{"d_model": 384, "d_expert": 112, "activation": "swiglu", "router_score": "softmax", "balance_loss": 0.0149, "init_std_router": 0.0124, "norm_place": "pre", "qk_norm": true, "attn_scale": 0.0884, "parallel_block": false, "init_std_o": 0.0373, "lr_mult_o": 3.0, "schedule": "wsd", "decay_fraction": 1.0, "decay_shape": "linear"}
Below are experts of layer 4 (counted from 0) of a mixture-of-experts language model. Rows are named router (the router's row for the expert) and show model dimensions 160-191. Each number is 128 + 24 x the weight over its row's rms, rounded and kept within 0 to 255.
Before each expert's rows: "mostly gets" lists some tokens that are sent to it at least half of the time; "comes before" lists some tokens at least twice as common just after its tokens as in all text. This comes from a sample of Wikipedia text that the model never trained on. Tokens count by the router's weight.

# expert 0
mostly gets: " also", " and", " would", " but", " or", " then"
comes before: " ", " the", " be", " a", " he", " not"
router [163 130 126 160 101 110 104 149 176 161  89 141  82 118 175 114 117 176 116 131 161 108 112 127 111 122 130 109 144 115 169 125]

# expert 20
mostly gets: " while", " won", " with", " Succeeded", " at", " joined"
comes before: " the", " a", " his", " he", " in", " to"
router [116 130 124 100 117 102 122 126 153  91 148 106 119 181 154 121 132 154 157 109  90 131 168 128 103  90 173 115 146 136 120 175]

# expert 23
mostly gets: " |\n", " football", " %", " —;", " Votes", " MF"
comes before: "|", " |", "-", " |\n", ";", "|---|---|---|---|---|---|\n"
router [164 103 188 122 117 100 141 151 154 123 136 105 108 175 153 103 133 114 127 132 126 110 168 114 160  84 143  96 151 140 152 121]

# expert 16
mostly gets: " (", "\"", " \"", "\",", " '", "′"
comes before: "1", "born", "2", "-", "P", "aged"
router [181 125 128 112 144 134 167  81 153  93  86 107 141 122 191 130  85 129 151 133 151 115 141 139 107 122  91 127 108 121  79 126]

# expert 12
mostly gets: ".\n\n", ".\n", "′", ".", ").", "\"."
comes before: " The", "1", " ", "2", "0", "3"
router [161 128  90 135 118 160 141 159 109 127 154  90 124 130 107 124 139 123 147 139 120 144 107 130 175 121 188  93 148  97 100 123]

# expert 1
mostly gets: "0", "4", "8", "9", "2", "1"
comes before: "0", " |", "9", "8", "5", "6"
router [101 149 115 143  83 128 148  95 104 130 126 113 179 157 103 107 127  78 103 105 148 118 156 145 169 125 167 141 148 118 124 107]

# expert 14
mostly gets: " ", " Boston", " the", "−", " Colchester", " The"
comes before: "1", "2", "0", "9", "3", " |"
router [174 111 139 152 116 126 157 134 186 150 124 167 149 127 123 124 136  93 116 149 119 129 136 120 164 119 101 113 139 125 116 165]

# expert 21
mostly gets: " ", "°", " $", " Nominated", " Women", " JPL"
comes before: "1", "2", "3", "0", "4", "6"
router [162 116 155 131 120 117 151 156 110 148 125 150 156 158 109 137 134  74 113 150 133 138 150 155 167 103 118 144 160 161 108 136]

# expert 11
mostly gets: " ", "″E", " kg", " cm", " Chris", "″W"
comes before: "1", "2", " |", "3", "0", "4"
router [165  99 134 143  88 133 154 122 122 168 116 124 157  89  77 114 154 102 117 127 132 145 153 134 175 126 111 163 134 128 111 114]

# expert 10
mostly gets: " game", " single", " round", " series", " film", " species"
comes before: " of", ",", " and", " in", ".", " to"
router [101 141 111 159 117 144 120 176  96 150 155 104 131 111 118  82 151 101  85 133 129 104  95  98 121 124 142 157  96 137 132  81]

# expert 3
mostly gets: "1", "2", "\".", ".\"", "4", "9"
comes before: "0", "9", "8", "7", "5", "6"
router [128 136 111 119  62 135 144  93 112 119 113 114 172 168 119 132 150  94 136 119 124 100 125  97 128 109 173 100 125 119 109 106]

# expert 27
mostly gets: "\"", "\",", " Germany", " Japan", ",\"", " England"
comes before: ",", " and", " (", ".\n\n", " in", " which"
router [164 137 166 124 151 164 139 139 127 129 109 104 187  85 151 140  95 133 150 143 143 108  94 125 117 134  94 161 154 145  94  83]

# expert 5
mostly gets: " in", " on", " and", " In", "In", " at"
comes before: " ", " the", " a", " \"", " Date", " W"
router [156 130 101 100 158  92 133 114  99 161 101 108  82 148 145 148 117 165 133 108 141 105 112 148 107 157 124 115 140 152 166 115]

# expert 24
mostly gets: "″N", "°N", " Preceded", "°W", "born", " Succeeded"
comes before: ":", "-", "\n", " a", " by", " /"
router [ 79 130 100 126 127 110 113 155 141 138 129 106 148 148  94 119  95 148 124  98 177 158 137 175 131 180 159 151 110 149  98 157]

# expert 2
mostly gets: " and", " but", " or", " when", " such", " while"
comes before: " the", " a", " and", " but", " to", " it"
router [148 150  76 139 172  86 107 145 149 149 120 101 114 115 131 116 141 192 151 114 146 133  90 135  77 105 177 126 130 134 137 115]

# expert 28
mostly gets: " for", " won", " For", "See", " against", " After"
comes before: " the", " a", " his", " their", " her", " an"
router [133  96 179 123 136 139 120 109 125 128 162 125 109 170 141 152 120 133 123 106 125 109 176 117 102 115 155  90 130 154 133 111]

# expert 31
mostly gets: " York", "ian", " French", " City", " England", " India"
comes before: ",", " (", "\n", "'s", "\"", ".\n\n"
router [145 127 164 132 102 150 109 100 146  80 154 190 154 122 119 176 137  70 143 163 117 114 135 123 132 157 122 124 100 136 108 108]

# expert 17
mostly gets: "|", "==", " •", "===", "====", " Company"
comes before: " ", " \"", " The", " Country", " Born", " Preceded"
router [165 116 128  85 150 143 103 117 135 146 110 135 104 128 167 112 106  72 157 145 136 134 151 155 117 112  85 117 143 139  99 123]

# expert 15
mostly gets: " |\n\n", " —;", " election", "History", "'\n", "|---|---|---|---|---|---|\n"
comes before: " ", "|", "-", ":", "===", "==\n"
router [114 157  81 109 150 144  67 137 116 141 182 137  98 119 130  91 128 115 115 117 160 111 109 172 186 169  96 133 134 135 111 121]